config.toml
n_experts = 40
moe_layers = [1, 2, 3, 4, 5, 6, 7, 8]
lr_router = 0.000479
Below are experts of layer 6 (counted from 0) of a mixture-of-experts language model. Rows are named router (the router's row for the expert), gate (a neuron's input weights, with its number), up (a neuron's input weights, with its number), down (a neuron's output weights, with its number) and show model dimensions 128-191. Each number is 128 + 24 x the weight over its row's rms, rounded and kept within 0 to 255.
After each expert's rows: "comes before" lists some tokens at least twice as common just after its tokens as in all text; "comes after" lists some tokens at least twice as common just before its tokens as in all text. This comes from a sample of Wikipedia text that the model never trained on. Tokens count by the router's weight.

# expert 35
router [123 121 131 146 163  71 118 155 139 118 117 164  96 110 116 139 148 119 117 134 116 178 140 125  83 118 130 111 116 129 132 128 146 149 106 115 142 102 125 101 160 175 146 128 137 150 109 102 123 122 134 115 125  98 101  59 141 109 120 143 144 135 101  86]
gate0 [ 77 140 123 100 104 127 153 139 128 145 134 141 158 117 135 144 107 135 103 133 156  80 157 164  96 132 154 145 115 148  95  93 114 128 131 130 109 144 131 126 160 151 154 117 103 138  65  93  83 117 129  90 170 134 117 125 144  89 138 138 129  99 147 153]
up0 [110  98 149 140 134 142 121 165 144 113 104 126 103 167 121 170 153 130 130 102 143 107 125 122 191 149 150 107 131 135 137 158 142 106  83 161 149 104 131 165  92 132 120 137 168 178 127 118 130 129 108 190 116 154  94 125 152 124 123 130  70 112 131 119]
down0 [140  99 123  80 109  84  89 136 106 144 153 166 141 153 132 115 162 103 137 135 116 166 100 121 140 156 123 161 143 117  97 153 122 127 105 114  97 197 195 130 128 150  98 127  91  89 103 131 112 120  90  93 135 135 138 143 152 125 139 135 126  96  85 126]
comes before: " ", "\n", " 1", " —", " 0", " 2"
comes after: " ", ")", " —", " 0", " 1", "\""

# expert 10
router [151 136 143 179 107  96 132 127 169 168 137 133 106  77 110 146 160 116 135 158 106 101 189  69 121 134 123 146 116 142  81 172 130 127 104 111 121 127 132 123 150 142 126 120 136 111 105 141 125 124 139 133 113 145 115 157 106 125 101 154 119 110 150 105]
gate0 [122 158 167 130 116 136 168 136 132 139 136 117  89 136 110 131 154  86 130 164 164 105 171  78 133 121  67 116  83  96 138 128 164 119 107  85 134 142 102 101 105 180 138 116 132 115 115 110 137 114 185 129  62  95  70 137 116 129  88  90 157 121 148 145]
up0 [181 140 131 147 126 168 150 140 158 173 115 167 126 132 123 109 193 107 145 162 146 140 128 129 125 157 121 135  80  77  84 135 130 106 135 113  74 128 159 146 151  69 102 155 104 130 101 166 183 146 157 156 134 114 105  90 154  99  96 101 103 138 110 140]
down0 [112  96 119 116 123 118 123  93 135  69 128 128 144 158 153 100 127 125 154  97 171 142 101 118 129 136 122 130 112 106 109 116 159 122 143 135 134 138  94 150  84 129 144 115  91 144 150 106 108 111 100 139 116 156  91 128 156 143 107 137 138 150 167 158]
comes before: " |", ";", ":", ")", " hold", " votes"
comes after: " |", "|", ";", " 2", " 3", " 4"

# expert 17
router [156 157 107 111 168 105 102 158 152 113  96 148 153  88 126 128  87 115 125 106 130 116 163 127  84 171  93 157 152 141 117 139 149 127 135  77 155 100 155 124 140 112 130 138 152 148 146 117  92 122 140 129 119 163 113 100 104  86 105 154 116 137 151 125]
gate0 [143 151 108 135 101 130 125 156 139  78 115 136 123  93  78 129  94 127 154 116 124 115 103 129 105 102 142 163 134  90 152  98 118 122 102 120 123 117 130 156 145 148 133  96 118 166 131 168 107 158 133 138  99 107 113  98 111 125 132 106 133 128 167 152]
up0 [ 92 161 123 147 123 142  95 125 118 151 139 142 135 131 149 157 166 136 118 115 102 148  92 118 163 122 141 151 111 131 103 152 148 136 101 151 138 126 155  99  99 129 147 151  92  91 128  99 119 143 185  89 141 141 100 112 134  79  59 155 129 144 113 149]
down0 [ 87 148 141  82 136 163 160 131 103 162 121  92 116 112 140 137 142 143 126 111 148 121  97 135 142 171 111  77 159 147 126 150  85 142 150 150 124 145 155 122 136 104  93 145  85 178 104 110 114  75 122 107 110  73 153 123 126 157 101 149 151 156 134 101]
comes before: " |", ",", ")", "–19", "–", ";"
comes after: ",", " in", "|", "–19", ":", "/"

# expert 13
router [139  91 161 121 139  74 124 132 140 152 104 126  83 118 145 112 148  87 151 158 119 134 128 140  93 150 110 116 108 138 120 156 144 113 105 151 147 114 153  85 137 143 129 157 177 122 112 136  92  91 127 145 121 142 134 114 150  90 122 156 134  99 120 151]
gate0 [119 158 129 118 144 148  96 117 135 155 119 108 140 133 115 103 113 107 153 142 101 142 129 132 164 108 137 146 138  90 120 122 178 127 136 144  81 113 163 108 137 159 102  92 114 139 158 158 145 132 151 140 104 134 138  89 138  95 129 129 139 102 153 133]
up0 [114 137 140 131 164 111 124 129 160  94 163 115 145 141  98  95 197 129 127 160 117 122 116 120 153 144 121 122 103 159 112 140 125 152 142 134 126 113 148 119 141 143 156 162 162 127 117 115 113  96 160 118 135 132 156  88  90 139 126 107 158  68 126 114]
down0 [166 148 149 113 147 145 114 104 135 112 171 117 116 144  82 112 112 108 138 130 132  91 156 130 125 119 154 110 128 140 133 120 124 136 124 155 122 119 142 109 124 110 145 130 119 153 162 134 130  93 164 124  98 147 144 116  90 174 125 155 134 121 166 122]
comes before: " a", " the", " to", " been", " be", " not"
comes after: " is", " which", ",", " it", " It", " was"

# expert 4
router [158  90 120 107 138  66  67 164 140 125  76 108  86 134 106 133 160 118 109 141 132 112 129 123  66 128 102 156  87 138 134 133 114 131 118  95 129 114 144 103 148 131 125 114 127 108 129 129 102 102 123 114 139 124 118  69 113 111 106 126 133 127  84 103]
gate0 [142 126 119 138 145 111 135 148 147 128 155 129 134 133 118 120 134 158  94 162  94 149 151 100 154 142 106 109 158 173 128 119  85 141 126 142 160 144 141 154 106 137 135 129 101 134 118 123 150 101 152 123 154 107 118 178 121 104 107 154 151 132 118 175]
up0 [123 136 146 161 140 108 207  79 122 147 140 161 148  80 120 137 156 127 166 172  82  49 137 102  96 133 111 140 114 153  97 138 114 146 166 126  82 127 164 135 120 143 145  68 146 115 131 116 150 116 150  86 165 127 134 102  93 132 122 149 187 110 133 130]
down0 [141  94 113 110 117 127 114 127 165 168 146 140  88 117 107 137 139 181 129 122 124  76 138  70  82 128 159  90 115 185 144 105 139  89 140 108 109 141 127 179 138 128 137 123 137 117 117 125 148 142  93 141 122 141 160 138 129 108 146  90 136  87 116 108]
comes before: "-", "\n", "|", "==", "The", "==="
comes after: "\n", " |", ".", "==", ")", " ="

# expert 16
router [146  96 138 156 147 103  83 146 146 128 102 133 114 107 157 111 131  71 141 126 155 191 134 153 113 150 134 125 110 129 115 140 201 129 108 116 144 103 148 128 149 126  95 139 135 104  93 150 101  92 106 116 105 179 115  91 142 122 109 140 136 106 144 145]
gate0 [ 94 147 155 116 131 136 117 156 128 151 124  97 137 112 152 125 102 121 132 102 152 131 125 152 116 111 105 112 110 156 122 120 138 128 138 108 121 128 133 165 139 147 124 151 143 158 142 168 130 118 151 120 124 138 102 109 146 118 143 167 156 144 105 139]
up0 [ 82 167 100  84  93 127 132 141  83 138  92 131 111 127 138 152 194 133 119 126 160 115 169  92 127 127 164 139 136  98 148  58 135 115 169 104 107 148 144 114 166 117 145 163 143 127 120 128 157 112 109 123 121  90 163 125  97 145 119 117 103 144 152 115]
down0 [136 139 100 113 120 140 136 133 120 109 155 130 172 131 133 131 139  97 103 116  78 149 136  97 133 127 144 167 123 146 146 147 120 113 164 162 119 122 149  96 111 148  99 127 159 133 158 109 105 115 137 168  80 145  90 142  93 180 187 136 104 151 134 123]
comes before: " of", " \"", " was", " by", " and", " on"
comes after: " the", " his", " The", " a", " her", "The"

# expert 29
router [150 102 112 127 163 109 140 130 120 120 102 170 123 136 125 139 143 135 124  96 120 136 117 144 113 149 123 105  98 158 103 140 158 133 130 122 110 143 152 117 156 114 144 161 161 115 115 132  99 121 119 120  84 148 114 125 162 118 115 174 145 127 133  96]
gate0 [142 109 123 149 136 123 144 155 118 108  88 147 117  90 152  83 119  95 146 107 126 138 158 129 141  79 102  94 105  94  96 109 124 120 173 116 113 136 168 150 108 179 130 174 160 116 136 132 106 103 114 118 110 115 103 133 152 129  99 158 156 120 139 152]
up0 [125 112 179 153 143 168 128 114  69  97 118 117 116 141 100 139 107  98 104 105 131 125 119 156  93 120 113 112 110 138  79 134  79 128 113 126 100 166 188 101 113 145 129 106  97 131 139 150 119 144 128 116 119 133 127 146 148 165 155 127 103  75  88 128]
down0 [ 84 142 129 120 118 107 109 166 123 135 138 113 147 153 123  94 124  92 119 142 146 136 126 173 140 144 145 150 102 112 164 112 130  95 125 138 136 133 180 132 130 137 116 136 118 143 114 143 142  83 128 114  98  97 102 154 122 155  97 149 141 137 115 139]
comes before: " of", ",", ".", " to", " in", " as"
comes after: " the", " a", " this", " in", " as", " same"

# expert 6
router [156  99  98 161 129  66 132 114 115 145 150 126 133  87 121 119 133 141 127 133 132 131 145  99 109 166 169 103 129 107 131 137 133 111  92 122 144 104 144  99 131 129 131 112 151 131 127 109 101  95 161 138  87 105 108 135 113 118 135 169 132 173  94 166]
gate0 [132 110  84 145 139 145 156 138 151 169 155 142  99 133 120 150 113 164 140 154 137 135 156 111 131  98 142 137 107  93 165 169 125 122 171 144 131 137 114 123 117 195 123 132 120 121  81 136  98 141 108 163 149 146 136 123 149 123 161 109 126 161 130 138]
up0 [141 111 148 146 115 141 100 125 128 152 128  95 108 109 109 113 155 117 118 140 131  99 131 121 156 135 155 153 137 145 119 122 115 113 134 154  81 131 155 129 129 137 117 116 153  92 137 140 151 128 143 136 128 141 127 115 150 129 142 171 133 102 130 139]
down0 [117 114 112  83 109 131 127 124 132 120 178 119 150 106 139 100 128 110 119  87 124 126 138 144 190 157 135  76 110 113 168 158 106 115 126 174 124 138 116 118  80 162 165 116 110 127 142  93  90 134 134 134 136 121 118  83  81 134 132  99 135 111 157  93]
comes before: " |", " 0", " 1", " 2", " 3", " 4"
comes after: " |", " 0", " 1", " 2", " /", ";"

# expert 21
router [139 109 106 104 178  77  91 151 145 140  56 158 110  91  87 101 148 101 122 153 142 121 137 101  65 126 134 131  99 119  94 134 128 137 104 107 155 110 165  93 160 105 129 144 123 123  99 136  93  96 120 136  95 132 112 101 120 110 122 160 149  99 124 131]
gate0 [112 107 158 108 145 135 114 131 116 151  82 125 122 136  63 176 116 101  80 106 112 125 131 106 153 111 124 137 133 176 117 121 105 166  88 145 148 142 137  99 101 136 133 137 147 132  91 139 129 154 103 133 124 127 132 136 128 113 162 145 115 140 131 119]
up0 [ 97 123 119 136 126 137 126 155 109 154 117 139 142 115 105 113 124 167 120 117  95 154 103 123 159 115 161 157 143 126 124 111 130 101 125 105 137 114 134 129 103 152 126 165 118 119 182 138 147 120 174 127 110  98 138 115  93 134 162 196 138 164 170 166]
down0 [168 128 154  91 109 133 142 123 131 155 142 140 141 142 124 103 101 198 106 125 136 163 149 168 129 149 132 120 134 138 127 108 134 131 139 121 166 124 121 141 150 145  92 122 126 111  74  99 160 112 135 170 147 124 126 147 106 107 146 174 125 150 131  97]
comes before: "\n", "|", "-", " The", " In", "=="
comes after: ".", " |", "\n", " =", ")", "==="

# expert 7
router [142 163 153 133 108  98 113 106 152 169  89 121  93  89 123 152 176 124 156 110 122 136 127  88 116 115 127 124 141 118 121 141 123 137 125 107 167 117 177 141 119 112 118 101 127 100 133 119 100  94 104 137 120 100 129 123 118  90 123 161 114 162 127 176]
gate0 [126 110 144 164 155 138 135 163 139 169 124 157 114 132 108  86  95 143 142 150 124 131 136 126 108 140 105 129 147 115 146 145 154 153 127 164 143 161 183 158 145 111 146  80 120 101 157 162 121 109 115 125 108 106 105 133 119 123  62 144 149 156 125 140]
up0 [110 136 112 158 121 108 139 180 119 102 150 142 112 134 157 156 158  96 122 152 162 129 144 122 176 156 154 111 128 137 118 154 136 215  86 129 119  87 123 109 106 150 110 120 147 119 129 173 133 128  94 130  96  97 146  94  91 104 155 111 146 133 131 115]
down0 [102 130  83 119 103 107 117 170 132 126 142 110  89 139 149  92 129 136 154  96 153 138 141 172 148 106 168 151 113 160 122 137 118 115 132 124  83  99 121 117 108 150 100 140 116 156 118 122  94 168  88 136 148 125 139 121 132 114 103 119 165  96 184 125]
comes before: " |", "born", "N", "S", "R", "E"
comes after: " |", " (", ";", "\"", " \"", "N"

# expert 2
router [114 127 140 149 136  34 114 158 163 117 116 161 120 114 117 115 142 159 121 140 153 136 145 147 110 124 111 134 139 126  99 168 145 149 138  94 169 112 126 121 132 109 141 137 164 139 120 130 105 100  94 125 146 132 102 101 137 135 108 158 138 133 101 132]
gate0 [156 137 123 120 124 145 103 113 106  98 160 156 125 109 126  99 144  93  93 121  94 112  71 150 112 107 111  75 146 117 140 121  95 101 132 143 147 113 121 105 149 117  63 165 106 126 130 131 144 123 138 125 120 118 106 154 153 145 103 115 106 127 165 119]
up0 [135 135 120 125 132 110  95 129 154 108 136 146 105 119 133 123 125 145 146  88 183 124 138 119 125 124 137 100 149  95 150 132 148 120 109 130 123  96  69 141 126 142 118 146 143 177 122 123 131 122 118 120 113 150 142 109 114 108 149 139 136 157 147 161]
down0 [116 109 118 132 124  85 129 124 167 128 117 153 134 152 130 122 115 149 118 149 116 115 140 176 100 133 165 128 105 123 157 120 116  87 144 140 113  97 152 139 126  88 108 101 147 144 201 117  72 139 139 116 129 130 149 137 143 148 137 128 110 165 131 129]
comes before: ":", " •", "=", " Genus", " Country", " Species"
comes after: "\n", "-", ":", " •", " Born", " Genus"